Weights of a small mixture-of-experts language model, trained from scratch on English Wikipedia: 128 squared ReLU neurons an expert, 11271 steps.
Below are experts of layer 5 (counted from 0) of a mixture-of-experts language model. Rows are named router (the router's row for the expert), up (a neuron's input weights, with its number) and show model dimensions 64-95. Each number is 128 + 24 x the weight over its row's rms, rounded and kept within 0 to 255.
After each expert's rows: "mostly gets" lists some tokens that are sent to it at least half of the time; "gets" lists some tokens that make up at least twice as much of what it gets as of all text. This comes from a sample of Wikipedia text that the model never trained on. Tokens count by the router's weight.

# expert 5
router [109 140 107 171 127 110 112 133 130 140 141 122 161 121 139  98 126 123 114 178 110  91 146 114 134 123 170 155 114 146 106 106]
up0 [121 106 136 192  73 112  99 121 182 113 143 132 187 112 131 133 101 136 108 166 121 127 152 147 183 100  96 152 101 133  93 111]
up1 [132 116 132 114 100 148 151 110 175 122 124  97 103 139 121 149 115 160 123 130 144 129 169 113 124 170 113 167 123  94 124  80]
up2 [160 160 120 146 157  99 123 100 119 118 105  85 193 104 118 117 149 140 119 151 109 178 162 125 149 150 122 123  95 170 122  75]
up3 [147 144 118 116 117 114 140 162 120 149 108 124  94 115 108 123 153 148 131 157 138 134 136 133 107 122 177 139 127 180 123 128]
up4 [ 98 108 146 104 116 161 121 154 116 120 119 135 161 139 105 107 117 128 125 117 114 136 161  87 151 132 169 156 115 113 114 148]
up5 [112 141  83 109 139 173  88 100 144 142 148 132 136 123 132 161 129 168 121 143 162 150 105 138 122 152 132  98 124 142 132 142]
up6 [139 144  93 183 111 117 127 126 135 147 138 157 103 123 135 142 130 110  80 138  65 166 126 162 140 117 165 121 167 102 128  99]
up7 [110 124 140 165 128  83  86 116 131 116 170  90 133  99 114  99 127  94 132 104 118 151 129 103 175 189 119 135 147 118 135 138]
up8 [115 137 135 166 115 111 120 136 136 109 124 140 141 116 102 165  99 101 115 130 134 129 147 102 148 168 136 138 140 111 121 114]
up9 [134 180 144 137 110 136 114 141 164 122 109 146  51 164 128 129 150 103 142 113  91 137 161 117 118 126 112 154  71 146 109 137]
up10 [155 134 145 133 101  97 125 114 117 171 153 133 155 111 174  97 140 134 154  99 170 137 122 153 128 145 184 137  87 137 126 150]
up11 [134 163 129 146 148 147  92 114 108 143 132 139  96 128 129 161 124 113 132 115 103 102 119 106 135 152 116 135 119 154 156 120]
up12 [124 121 120 116 135  91 122 144 137 173 112  99 165 119 148 125 134 192 102 149 147 116 147 104 136 116 143 160 111 160 129 120]
up13 [125 118 147 113 141 145 124 149 136 115 123 145 106 114 145  92 118 101 125  97 172 160 116 131 177 112 141 126  97 129 150 148]
up14 [121 127  98 131 171 135 140 166  92 144 122 128 166 105 119 116 105 124 115 117  92  90 153 109 103 189 130 106 109 127 153 104]
up15 [131 126 122 117 156 130 143 156 142 158 152 118 147 153 111 107 123 107  89 141 143 108 148 125 163 148 143 113  94 145 127 150]
up16 [ 91 139 101 155 118  74 130 118 104 123 137 107 139 102 148 130 100 134  81 108 120 125 113 159 121 141 126 177 156 133 136  86]
up17 [ 96 173  81 134 142  95 116  78 153 116 107 155  82 106 159 136  95 133 144 125 108 117 146 123 109  91 111 125 127 106 114 152]
up18 [ 87 111 155 110 161 108 144 104  83 154 160 120 116  81 112 148 102 106 122 156 133  88 108 111 102 156 116 170 152 125 129  91]
up19 [165 199 149 162 126 134 128  77 147 141 120 128 164 132 113 115 133 163 139 178 134 102 161 156 139 131 114 161  80 155 129 144]
up20 [ 91 147  85  98 128 116 149  89 143 139 115 160 118 127 117 118 113 149 108  87 121 130 155 151 140 120 148 146 149  90 124 129]
up21 [143 126 139 157 150  86 119 130 109 152 115  82 126  96 136 113  83 153 139 171 110 164 122 140 130 101 114 144 166 128 131 125]
up22 [125 109 135 138 130 122 141 132 128  92  93  95 122 154 155 111  91 133 104 137 115 128 158 117  95 132 146 101  85 120  93 153]
up23 [134 146 139 134  83 143 133 145 101 144 103  89 152 127 125  98 145 159 143 151 107  91 132 114 159 109  93 148 151 132 107 155]
up24 [ 98 107 131 153 170 127 151 126  97  97 152 171 142 131 133 113 106 126 145 120 129  91 145 138 125 107 130  98 121 153  87 152]
up25 [106 146 106 136 118 113 117 118 153 149 138 136 151 154 112 103 117 145 116 155 133  74 116 146 127 101 115 159 111 140  79 129]
up26 [140 121  68 100  72 165 143 164 139 120 117 179 136  93 124 141 134 136 163 134 167 120 142 145 114  93 137 161 129 101 129 147]
up27 [ 94 107 129 133 144 115 131 137 108 147 114 129 143 139 127 121 120 123 131 150 143 150 116 118 128 138 101 136  99 120 159 107]
up28 [136 149 148 149 106 119 170  99 132 160 130  98 137 103 137  44 148 141 158 116 142 113 135 154  99 124  93 154 104 156 112 173]
up29 [133  85 129 160 144 112 112 160 160 136 153 144 112 154 126 144 159 129 145 105 125 178 127 101 129 148 130 133 147 139 112  81]
up30 [ 90 110 117 142 115 115 144 104 185  79 145 100 103 118 178 130 135 184 120  91 151 110 122 159  98 177 117 109 126 117 130 106]
up31 [133 125 136 161 113  80 105 104  91 126 143 121 121 172 123 110  72 115 123 142 120 125 167 124 178 146 133 131 105 139 130 144]
mostly gets: "the", " \"", " Best", " New", "“", " Black"
gets: " \"", " The", "the", "The", "ick", "ic"

# expert 13
router [111 121  88 107  97 116 136 115 117 110 137 156 110 104 133 114 134 117 170 141  80  96 128 142 118 130 101 125 101 164 108  95]
up0 [122  92 148 145 161 131 149 130 126 130 143 122 124 126 127 129 129 113 162 153 165 144 133 164 156 136 133 119 153 120 111  91]
up1 [132 150 133 121 111 119 119 115 162 143 144 106 153 119 120 147 127  94 138 139  96 147 102 126 129 108 130 105  99 130 122 164]
up2 [121 174  90 124 100  98 132 148 126 126  97 103 101 115 132 176 160 168 159 101 104 123 123 100  71 130 135 123 133 118  94 142]
up3 [169 155 130  90  75 137 133 129 147  94 144 121 117 129 123 132 126  83 144 121  93 124 101 132 120 141 122 132 101 107 106 108]
up4 [ 66 163 143 116 190 101 101  91 150 134 121 170 106 110 173 106 103 143 115 120  79 154 123 144  81 104 140 100  93 115  75  99]
up5 [102 125 139 115 150 129 140 110 124 116 125 175 106 129 176 156  89 152 141 166 131  88 176 119 153 148 128 116 143 145 118 100]
up6 [100  95  79  92 139 108 116 125  68  82 147 128 146 142  98 146 122 152 128 126 147 127  93 123 179 128 113  80 154 124 133 129]
up7 [131 123 137 134  63  99 135 156 130 105 118 150  93 146 147 139 100  91 145 137 167 125 108 109 144 132 171 140 127 169  81 147]
up8 [115 112 107  83 118 116 117 117 107 131 129 139 124 140 139 133 122  87 152 149 118 134 122 132 166 110  98 164 102 146 119 125]
up9 [141 141 128 118 117 131 157  97 146 158 109 154 138 122 171 125 174 163 152 113 111 143 145 117 128 147 188 154  92 157 134  72]
up10 [134 145 103 135 130 126  82 106  93 127 101 117  89 176 135 111 135 143 120 130  74  99  90 126  81 115 125 101 156 137 145 102]
up11 [155 140 110 176 137 143 117 144  70 126 138 133  91 116 127 116 171 168 135 119  59 138 133 118 147 186 116 114 135 107 148 110]
up12 [146  89 126  95 117 133 126 125 132 139 100 124 152 123 108 127 114 101  83 162  92  88 106 155  89 115 146 152 125 107 102 142]
up13 [143 146 166 161 142 129 143 142 126 117 129 141 136 116 111 135 113 106 115 138 170  75 118 106  89 129 122 149 114  98 112 138]
up14 [137 106 124 109 162 137 133 132 147 144 162 156 153 100 143 131 130 140 108 103  99 117 178 146  83 108 144  92  88 114 110 146]
up15 [140  94  90 144 165  88  87 117 119 124  94 158 110 179 130 120 124 126 146 116 117 106  89 175 119  94 143 114 143 127 148 128]
up16 [152 114 137 149 140 169 142 163 154 110  99 107 123 150 115 115 143 163 133 126 168 122 134 129 102 151 150 112  96  66 105 118]
up17 [134 171 130 112 127  83 104 118 130 127 152 202 130 120 134 126 139 119 123 120 139 146 106 154 166 141  70 145 144 106 177  85]
up18 [138 106 159 139 152 114 134 132 150 138 112 124 105 152 156 145 136  78 117 171 129 100 106 117 112 150 125  89 104 105 144 158]
up19 [129 114 175  94 129  69 148 113 173 123 194 131 108 165 131 144 114 133 179 131 116 141 134 115 119 102  82  85 102 137 106 133]
up20 [140 143 111 133 120 110 136 134 112 163 142 101 117 106 116 129 144 146 139 109 141  99 118 137  76 122  80 135 117 113 127 146]
up21 [108 123 127 102 153 115 151 151 140 156 118 132 126 119 177  77 133 132 107 155 145 181  96 104 113 138 135 106 155 142 145 127]
up22 [110 167 166  89 121  95 121 104 132  96 122 130 110 143 123 142 174 153 146 119 105 104  86 125  99 130 157 120 130 143 137 138]
up23 [145 103  95 155 128 146 132 124 134 125 153 159 121 120  90 110 137 119 120 142 104 130 124 187 171 107 137 139 116 141 107  99]
up24 [139 132 125 155 116 100 128 145 178 158 139 145 153 119  89  98  76 131 143 115 115 152 116 169 109 129 124 177  92 103  77 115]
up25 [105 182  93 121 152 160 124 151 135 112 127 122 124 118 111 122  87 118 126 123 132 157 101 137 100 130 132 114 117 136 111  78]
up26 [ 78 114 147 122 110 130 171  83 127 169 120 106 136 103  93 138 136 154 168 125  91 145  91 123 117 116 166 111 133 170 124 154]
up27 [180 134 124 125  94 114 147  98 118 115 109 134 125 147 144 107 109 147 144 184 163 129 136 130 137 121 102 102 113 123 103 133]
up28 [162 110 105 129 151 181 103 152 142 141 121 152 108  88 131  93 128 137 177 112 120 129 134 116 137 116 109 125 130  86 148 170]
up29 [181 139 104 139 168 128  97 138 147 149 146 111 135 156 115 126 139 116 146 123 164 141 123 113  99 131 114 152 129  93 113  90]
up30 [140 107 102 123 180 142 148 107 123 133 132 143 119 108 142 119  92 124 128  98  99 119 147 178 146 145 155  81 155 142 157 107]
up31 [122  77  94 102  95 142 157 131 126 138 106 140 142 143 144 151 156 135  92 136 108 130  88 124 122 136  85 126 115 106 139 141]
mostly gets: " se", " Se", " tri", " dis", " p", "com"
gets: "s", " ", " se", " Se", "ba", "e"

# expert 31
router [158 107 184 126 146 131 137 111 106 110  90  96 129 113 160 148 133 141 126 148 143 131 113 117 140 126 114 138 139 140 103 132]
up44 [122  96 160 138 136 113 118 142 121 136 129 137 145 158 119 160 142 117 151 120 157 115 111 117 110 137 133 150 120 113 153 107]
up45 [155 111 109 126 160 132 104 125 124  96 129 143 136 160  97 111  91 133 151 141 147 147 128 160 124 146 126 104 127 150 123 133]
up46 [149 131 111 168 122 134 141 167 142 134 137  81  82 123 119 140 112 127 168 125  86 124 147 139 107 190 151 128 128 143 157 173]
up47 [130 162 109 165  91 141 149 153 134 120 153 134 147 176  93  94  98 152 143 160 113 129 106 156 126 131 110 124 145 111 137  90]
up48 [152  94 142 143  84 151 151 196 146 140 107 151 158 136 123 115 187 159 113 106 107  94  92 147 105 121 138 140 122  89 122 169]
up49 [134 163 157 111 120 126  95 125 110 163 108 121 165 130 145 156 117 113 111 116 156 137 143 143 165  64 125  97 187 108 122 139]
up50 [114 188 117 142 152 144 168  88 109 140 128 104 137 133 147 154 148 149 138 158 121  76 145 104 138 109 114 154 166 160 151 165]
up51 [110 133 155 181 161 113 141 152 111 146 125  86 120 166 159 149 132 121 133 142 169 146 141 128 137 115 162 174 110 140 111 112]
up52 [133 125 185 151 102 125 112 164  93 105 124 109  93 121 141 156  95 147 108 121 107 116 113 160 120 116  82 119 134 137 155 131]
up53 [124 112 136 111 127  97 105 111 106 149 113  83 128  99 139 132 178 124 118 156 105 130 161  91 106 129 137 154  83 131 114 157]
up54 [151 140 113 105 168 102 109 132 142 140 140 129 100 151 136 119 114 133  92 118  97 118 142 155 163 146 103 118  91 115 114 126]
up55 [136  83 151  80 122 113 100 138 106 122  86 106 123 148 139 141 144 165 121 126 111 161  87  72 112 132 145  88 132 127 171 104]
up56 [157 118 110 125 109 131 164 100 119 129 104 106 109 121 111 142 127 133 104 138 108 137 159 153 150 136 136 125 120 108 111 129]
up57 [121 116 146 154 152  91 173 162 148  98 139 169 156 124 109 122 140 166 157 150 134 133 117 166 121  67 127 173 109 142  95 117]
up58 [150 105 152 112 126 156  97 116 136 106 118 122 132 184 184 145 125 161 107 101 119 117  83 114 155 128 137 110 101 160 187 141]
up59 [134 141 136 185 104 113 147  87 131 133 137  94 149 121 155 135 151 126 165 134  93 129 144 150 144 139 145 125  91 117 136 144]
up60 [152 142 111 143 148 123 144 126 121 125 122 194  76 107 144 119 116 151 120 123 151 135 143 136 125 172 130  94 147  83  87 124]
up61 [136 121 160 144 116 142 110 116 129 175 151 138 112 104 150  67 117 127 147 147 129 156 145 158 106 124 126 138 132 147 135 149]
up62 [ 79 163 105 131 154 127 133 108 138 150 141 151 125 118 133 164 143 127 139 137 150 127 118 110 124 145  88 140 144 126 117 154]
up63 [164 122 120 132 107 133 115 106 139 103 152 140 146 102 128 162 128 137 123  95 170 163 102 153 137  83  88 132 135 120 154 140]
up64 [132 130 113 167 128  97  97 154 111 124 129 185 101 142 152 132 153 144 149 153  78 173 147 128 129 109 128 115 101 130 141 137]
up65 [111 145 114  95 158  96 102  86 105 141 128 100 158 184 154 155 146  98  76 101 104 132 126 117 112 126 100 134 145  75 153 109]
up66 [147 164 105  79 159 139  90 115 100 126 124 186 123 103 140 105 116 132 127 146 110 172 158 113  65 114 172 158 137 147 116 122]
up67 [141 126 161 120 108 155 131 151 131 113 123  89 110  73 170 141 104 141 151 137 156 106 133 192 119 116 141 114 108 151 132 143]
up68 [100 115  94 121 100 100  89  88 103 126 157 115 123 129 132  44 121 122 116 116 124 187 113 162 132 146 136 146 146 125 118 182]
up69 [158 113 125 116 112 126 143 122 144 146 123 138 150 132 151  88 116 119 139 111 101  98 134 101 132 142 157 104 119 162 175 167]
up70 [139 146 131  98 185  97 114 163 159 128 172 132 128 107 105  96 143 115 163 152 119 129 140 111 108 161 171 143 147 152 161 100]
up71 [155 123 150  82 120 200 152 149 121 130 142 125 146 117 130 143 126  95 178 164 129 151 121 114 112 136 141  84 117 142 149 115]
up72 [106 129 162 131 132 139 109 161  87  92 112 142 105 108 158 177  61 168 109 107  86 162 160 105 160  94 117 117  97 105 126 120]
up73 [130 142 100 138 147 140  87 145 123 128 118 111  97 138 159 160 142 162 143 121 148 127 120 119  94 142  98 109 145 182 120 157]
up74 [112 129 117 135 118 142 129 139 157 104  75 175  80 116 138 141 116 135 103 152 121 171 160 157 117 142 146 120  84 129 144 120]
up75 [102  79 112 137 109 138 192 107 108 105 103 137 126 100 111 117 109 120 136 120  73 102 149 117  96 125 140 113 130 161 140 129]
mostly gets: "ography", "ity", "ization", "ence", "ction", "ency"
gets: "ation", "ion", "ity", "age", "ence", "ction"

# expert 29
router [108 145 144 129 119  81 104 135  90 131 162 102 105 100 123 162 102 156 111 160  93 131 145 125 152 150 119 130  75 155 109 103]
up0 [ 76 136 129 112 129 109 110 138 156 101 135 190  97 106 123  63 132 133 165 149 170 152 137  90 124 168 151 144 120 111 135 148]
up1 [ 98 125 164 180 123 116 113 103 111 102 150 110 125 140 122  93 169 135 141 152  91 167 144 121 144  85 164 113 100 151 119 100]
up2 [134 104 103 131 146 109 145 131 119 117 125 102 145 153 167 183 126 116 174 119 127 139  97 134 134  95  86 109 147 101  90 170]
up3 [105  83 143 116 160 139 120 111 123 112 102 138 132 140 142 167 151 159 150 120 154 122 134 144 128 150 124 122 137 117 101  99]
up4 [138 165 151  95 146 108 125  92 141 141 183 129 117 121 124 134 109 120 139 119 167 126 123 105 136 160 109 109 102 145 161 124]
up5 [149 140 134 116 100 122 129 109 104 100 122  68 120 131 135 165 117 172 116 147 144 160 100 125 148 116 156 146 156  91  95 144]
up6 [102 128 141 180 133 119  89 136  93 122 160 106 103 118 101 118 148 132 126 146  96 101 116 145 158 115  93 134 124 175 138 136]
up7 [132 132 145 123 120 118 145 125 108  83  98 124 131  81  87 138 125 149 106 151 104 138 116  88 126 146 149 132 119 125 115 121]
up8 [ 80 146 115 152  90 104 116 110 131 141 121  94 143 149 114 102 122 145 129 151 131 117 107 155  92 145 146 169 135 139 158 117]
up9 [ 92 143 153  94 108  77 100 152 142 154 112 127 146 128 146 114 114 103 117 169  83  96 128 155 166 138 154  79 109 149  94 142]
up10 [154 149 101 133  79 175 125 155 163  81 143 120 103  87 109 144 124 131 124 158  96 126 168 138 200 119 161 159 100 114 178 132]
up11 [153 138 133 129 147 157  92 148  91 102 116 120 153 141  84 107 112 162 104 150 108  99 150 113 133 116 157  88 130 134 140 122]
up12 [115 136 117 136 151 149 135  91 175  92 162 123 123 108 147 126  82 127 111 132  88  98 146 108 135 102 121 165 103 117 152 145]
up13 [159 134 134 147 135 110 126 126 145 137 154 105 113 196 155 100 102 108 144 129 169 123 125 125 147 124  94 108 137 167 129  97]
up14 [ 97 124 130 185 125  82 129 134  94 116 118 135 135 128 101 125 121 154 125 114 190 115 115 152 133 124 122 142 132 166 132 136]
up15 [164 127 122 117 128  57 144 138 150 132 108 125 105 117 129 119 126 116 145 162 153 103  94 115 115 151 157 128  77 117 129 139]
up16 [126 166 112 110 186 106  94 109 109 181  99 134 154 110 104 136 130 140 112 136  87 122 107 119 148 191 150 150 138 120 147 152]
up17 [128 139  80 152  90 113 101 120  80 109 145 138 103 128 125 110 145 156 157 140  97 158 172 119 115 137 150 122 135 144 134 140]
up18 [ 94 138 107 109 153 127  99 152 116 115 130  80 158 128 136 102 140 113 123  90  67  92 149 158 188 174  97 117  82 113 137 141]
up19 [ 84 148 120 133 103 145 157 139 126 112 112 135 140 122 159 142  86 113 128 125 129 112 155 133 141 147 115 132 121 107 114 138]
up20 [100 126 153 154 109 119 138  89 125 113 115 130 118 104 157 162 101 129 120 123 122 170 115 148 130 115 124 136  91 152 139 112]
up21 [168 128 160 121  89 100 110 166 125 159  91  92 111 105 123 113 104 147 150 105 108 143 120 160 132 154 154 128  99 147 103 110]
up22 [134 125 126 146 113 124 106 161  80 126 142 100 108 161 106 131 132  60 147 176 133 128 129 114 141 121 114 151 107 158 153 108]
up23 [109 145 131 111 116 106 126 156 123 116 156 123 114 116 128 110  99 163  81 146  88  99 126 110 118 181 138 103 121 157 141  81]
up24 [ 93 126 106 157 101 155 138 108 142 132 134 111 148  84  78 146 125 106 173 143 109 139 124 114 140  93 104 103 122  82 124 145]
up25 [142  73  90 127 144 147 157 152 160 118 166 103 136  96 143 137 117 139 129  92 136  98  85 153 152 118 123 184  92 129 129  85]
up26 [123 109 106 155 144  99 108 125  87 152  93 101 127 150  73 129 169 123  93 125 122 161 104 122 163 146 121 112 130  88 104 119]
up27 [ 86 161 166 143 135  98 116 147 114 189 133  93 105 148 133 140 128 156 157  87 148 148 141  92 126 127 105 138 169 149 164 115]
up28 [119 136  99 126 178 135 119 123 120 154 124  65 165 164 137 143 135 105 118 150 134 122 129 136 163 138 142 171  97 144 136 109]
up29 [107 113 130 106  96 101 128 175 103 141 119 103 152 104 148 126 121 189 116  79 118  96 160 174 144 114 143 120 129 125 116 141]
up30 [139  95 115 121 133 140 123 146 145 146 177 154 144 142 125 165 110  81  93 155 118 134  99 132 114  86  92 194 113 144 111 134]
up31 [161 116 145 136 125 146 162 149 153 117 152 111 134 153  97 121 149 115 114 138  92 135 154  93 156 139 103 130 129 158 185 130]
mostly gets: " qu", " gr", " organ", "iv", " Bro", " design"
gets: "iv", "w", "ro", "an", "ell", "y"

# expert 26
router [143 153 161  69 135 113 102 132 131 118 144 122 111  68 144 156 110 145 140 175 129 108 102 105 152 130 144 135 152  99 134 109]
up0 [148 142 143  96 131 115 131  89 108 130 153 135 138 125 127 110 124 117 143 144 134 155 113  95 107 120 117 126 125 111 114 197]
up1 [133 150 133 111 157  96  97 137 119 129 118  94 130  87 112 188 154 128 158 162 144 144 113  54 140 137 120  75 150 152 158 112]
up2 [140 118 146 125 121 144  97  83 128 129 122 138 104 115 144 101 119 151 176 135 174 108 138 128 150 107 145 121 143 122 124 130]
up3 [105 149 137 114  50 176 101  89 109 175 150 132 121 116 138 132 149  69 112 140 156 151 143 126 117 127 105 141  85 121 151 105]
up4 [ 96  73 141 130 123 131 118 127 131 101 141 129  92 134 144 138 157 138 116 121  85 110 112  91 180 116 169 103 129 163 122 129]
up5 [ 95 131 107 145 163  82 147 123 104 164 133 118 140 151 148 132 154 117 143 138 128 152 119 123 101 155 143 137 156 138 125 158]
up6 [133 149 134 176 137  98 137 133 133 105 129 110 138 124 121 138 142 133 165 161 180 127 174 166 135 104 130 135 139 149 179 107]
up7 [160 120 159 108 110 110 132 111 127 116 152 116 125 119 142 113  79 115 109 161 158 127 135 128 136 138 114  87 130 113 167 154]
up8 [153 148 147 101 109 147  96 163 114 115 140 158 136 131 139 141  89 175  99 131 115 130 145 107 167 112 128 148 141 107 105 156]
up9 [104  98 179 112 130 114 116 105 120 156 141 111 128 136 174 105 116 154 159 140  98 123 177 109 132 127  93  85 111  79 169  99]
up10 [121 104 189  93 138 135 112 140 122 165  95 154 156 126 165 116 143 165 137 153 153 139 146 165 113  91 155 134 149 127 123  92]
up11 [148 110  68 114 132  89 119 125 123 161 185  98 114 126 163 176 156 134 155 140 156 115 130 141 125 159 159 130 147 139 117 146]
up12 [111 111 148 106  94 119 150 138  91 136  83 135 109 110 122 187  97 132 147 118  97  72 108 115 143 148 106 106 126 133 161 138]
up13 [124 127 158 106  85 164 158 150 113 116 156 140 122 134 142 136 157 148 136 128 100 115 140 124 158 142 143 118 124 103 105 113]
up14 [157 110 135 146 132 119 158 137 113 148 137 163 119  88 154 155 121 166  98 140  63 184 122  96 116  79 137 153 186 133 142 147]
up15 [134 116 138 125 121 115 142 113 123 125  98 131 112 109 112 142 112 135 102 113 141 124 114 100 154 113 126 134  76 130 137  88]
up16 [115 157 139 148  89 177 171 138 112 109 140 138 100 130 159 141 149 149 129 117 104 124 143 120 150 103  90 115  93 160 111  90]
up17 [162 119 129 130 159 105 125 133  86 100 116 115 186 113 108 168 141 113 117 143 144 131 144  81 123 121 162 121 172 127 156  94]
up18 [115 123 157 144 144 132  92 123  68 117 145 107 126 147 181 118  86  98  97 101  95 131  97 140 108 144 137 131 104 154 162 102]
up19 [165 104 134 141 126 111 136 161 144 163 149 152 142  97 147 143 125 107 130 109 143 142 132  87 163 119 131 132 179 149  99 147]
up20 [134 151 145 109 110 156  93 117 133 140 110 123 122  84 130 106 103 120 141 151 136  87 122 142 130 157 117 141 171 145 156 114]
up21 [133 113 145 149 119 118 123 159 133 182 150  86 130  92 140 134 135 150 117 107 150 123 110  99 154 124 131 152 138 153 156 121]
up22 [149 137 146 135 144 128 122 111 142 112 152 131 137 119 152 102 138 100 151 158  91 117 120 148 132 132 123 151  99  65 184 138]
up23 [134  89 138 106 100 117 121 150 101 124 154  98 154 145 107 104  77 144 127 130 134 159 130 167 147 122 128 153 165 190 175 143]
up24 [141 123 148 157 144  97 118 118 145 126 128 123 121 129 132 154 182 140 106 105 150 122 131 142 147 125 105 132 123 113 126 103]
up25 [150 131 142  90 118 132 115 142 163 117 108 125 153 134 168 110  97 115 162 136 112 101 107 129 148 109 106 123 132 117 130 141]
up26 [123 146 143  94 130  96 101 194 122 121 140 183 153  96 110 124 104 132 130 151 131 153  92 143 177 105 120  94 141 145  86 105]
up27 [122 172 124 153  84 146  89  87 143  91 149 117 152  87 152 128 133 122 123 104  99 134 136 113  94 107 148 138 148 126 128 148]
up28 [132 130 166  84 134 110 147 124 157 158 163 166  92 135 163  97 123 153 136  97 124 129 115 144  86 150 165 104 142 119 119 112]
up29 [114 144 144 125 116 146 172 132  98 151 152 139  79 140 132 132 125 150 171 154 104 129 165 132 116 126 137 139 144 128 140 136]
up30 [174 160 138 109 122 160 150 122 156 103 146 109 174  82  89 178 119 114 131  91 125 158 121 130 138 117 116 137 156  73  92  92]
up31 [147 120 137 102 133 119 138 117 131 114 139 114 151 133 103 107 116 118 103 113 150 113  84 102 163 133  90  85 125 141 124 124]
mostly gets: " at", " into", " served", " from", " First"
gets: " at", "d", " into", "on", "ide", "o"

# expert 20
router [153 121  94 127  83  67 167 135 111 124 110 142 129 164  87 172 132 135 118 142 115 126 185 106 117 129 109 128 149 140 130 103]
up0 [112 101 143  74 189 164 139 162 147 162 105 119 107 127 149 136 106 123 114 162 153 139 155 138 118 143 133 133 152 131 153 147]
up1 [136 129 126  99 121  96 172 118 146 134 124 155 111 143 122 115 146 130  70 137 151 183 126 142  66 132 124 153 145 147 149  99]
up2 [138 137 112 148 120 107 110 171 145 165 124 101 124 152  98 141  85 151 138 141 152 110 159 147 159 153 136 124 134 173 120 125]
up3 [148  78 109 136 107  99 108 118 128 148 149 173  99 139 112 148 131 117 132  74 120  93 140 108 126  96 116 111 139 160 100 104]
up4 [172 134 132 134 144 112 119 147  81 115 134 148 143 129 126 141 156 112 119  90 116 142 187 149 101 145 143 111 125 160  99 109]
up5 [176 140  98 143 130 117 137 118 146 140 155 102 141 125 131 143 133  94 167 117 156 142 140 129  91 123 100 118 160 148 161  90]
up6 [129 154 146 119  89 118 157 140 110 142 114 123 113  99 118 104 143 124 151  90 109 123 118 150 104 137 150 130 141  94 129 112]
up7 [146 142 132 149 128 102 107 101 112 113 114  85 109 126 127 151 134 121 165 181  97 159 122 130 142 163 121 108 124 130 175 124]
up8 [110 124 118 126 137 109 155  96 132 139 134 114 143 139 124 156 113 119 128 111  92 127 113 140 120 138 122 144 122 132 135 138]
up9 [122 111 110 142 149 102 136 115 154 171 155 114 163 149 145 149 100 168 149 132 104 151 113 129 164 152 161 136 145 157 149 126]
up10 [143 106 101 120 167 118 109 115 120 154 180 134 104 107 139 116 111 156 103  73 144 137 134 154 141  91  96 158  93 143 128 112]
up11 [116 163 139 108 114 120 142 122  65 144 122 122 120 162 136 140 140 132  70 114 108 109 136 139  96 119 127 131 124 143 136 167]
up12 [114 148  74 112 134 146 135 146 121 134  83 137 139 109 118 147 137 172 159  96 101 116 143 131 140 119 120 146 108 121 157 146]
up13 [137 136  94 124 124 131 140 137  93 123 123 116 154 107  97 120 143 152  93 111 140 117  99 110 114 114 144 129 176 135 117  99]
up14 [100 112 124 135 115 147 131 125 128 102 135 108 169 123 161 143 103 126 132 134 120 125 129 160 127 158 138 151 136 107 130 140]
up15 [114 152 147 142 106 119 112  98 148 110 112 129 120 152 143 135 151 129  96 118 120 121 104 159  86 116 163 150  79 155 120 176]
up16 [124 184 145 112  88 141 118 146 157 153 134 200 138 100 136 150 148  78 134 149  99 134 163 123 125 126 159 104 176 127 137 130]
up17 [158 123  94 115 113 113 182 151 177 134 137 112 113 145 144 117 117  91 113 140 141  96 135 107 108 131 106 198 169 178  99 125]
up18 [ 98 144 161 164 157 115 132 115 117  82 107 185 141 121 124 124 122 149 143 140 145 160 126 121 129 117  91 138 141  81 129 122]
up19 [127 103 110 131  63 121 135 122 134 168 151 120 138 139 137 115 125 127 103 174 112 135 143 107 107  93 149  99 124 108 135 102]
up20 [109 158 137 118 171 129  76  95  86 112 121 143 155 121 100 129 140 150 104 133 100 121 133 112 139 139 105 127 108 148 125 150]
up21 [132 148 124 143 131 119 130 143 169 147 166 122 125 147 128 140 173 119  78 153 127  86 137 145 147 101 141  93 143 113 150 131]
up22 [162 102 136 133 131 126 140 117 116 100 169 123  89 146 131 145 154 121 119 127 103 153 122 141 119 126 146 112 147 142 100  82]
up23 [151 101 102 155 154 118 153  99  94 136 169 121  89 143 123  89 133 133  90  96 109 135 150 147 137 101 123 193 150 131 129 150]
up24 [105 134 164  91 132 124 129  83 104  96 123 111 108 129 134 122 123 126 124 154 173  85 141  86 185 162  98  95 147 107 116 160]
up25 [152  81 129 166 140  93 131 146 137 108 105 145 141  84 128 141  82 137  86 114 144  97 155 136  93 155 106 148 195 184 129 134]
up26 [123 144 159 150 149 138 173 127 106 144 149 124 108 126  85 133 144 117 142 128 139 101 165 142 122 144 142 127 120 142 132 113]
up27 [154 119  89 134 136 100 135  95 101 181 125 140 121 125 141 168 142 120 126 143 108  90 175 137 105 125 105 137 137 102 117 134]
up28 [144 129 167 133 135 120 201 120 125 129  86  93 121 162 100 134 161 118 121 108 156 103 100 122 114  97 139  99 108 124 145  98]
up29 [116 121 131 163 101 126 118 161 143 122 134  81 130 107 125 131 126  98 130 111  94 129 115 137 130 141 129 119 127 118 106 114]
up30 [141 116  98 146 132 109 116 137 177 114 100 121 170 176 128 153 159 132 110 125 117 138 125  78 122 107 145 138 119 111  98 151]
up31 [163 165 111 148 112 113  70 137 127 153 134  92 120 141 105 151 113 166 118 149 150 104 105 123  91 115 111  76 171 102 127  63]
mostly gets: " number", "ut", " even", " has", " Y", "us"
gets: "y", "us", "ut", "p", " number", "pt"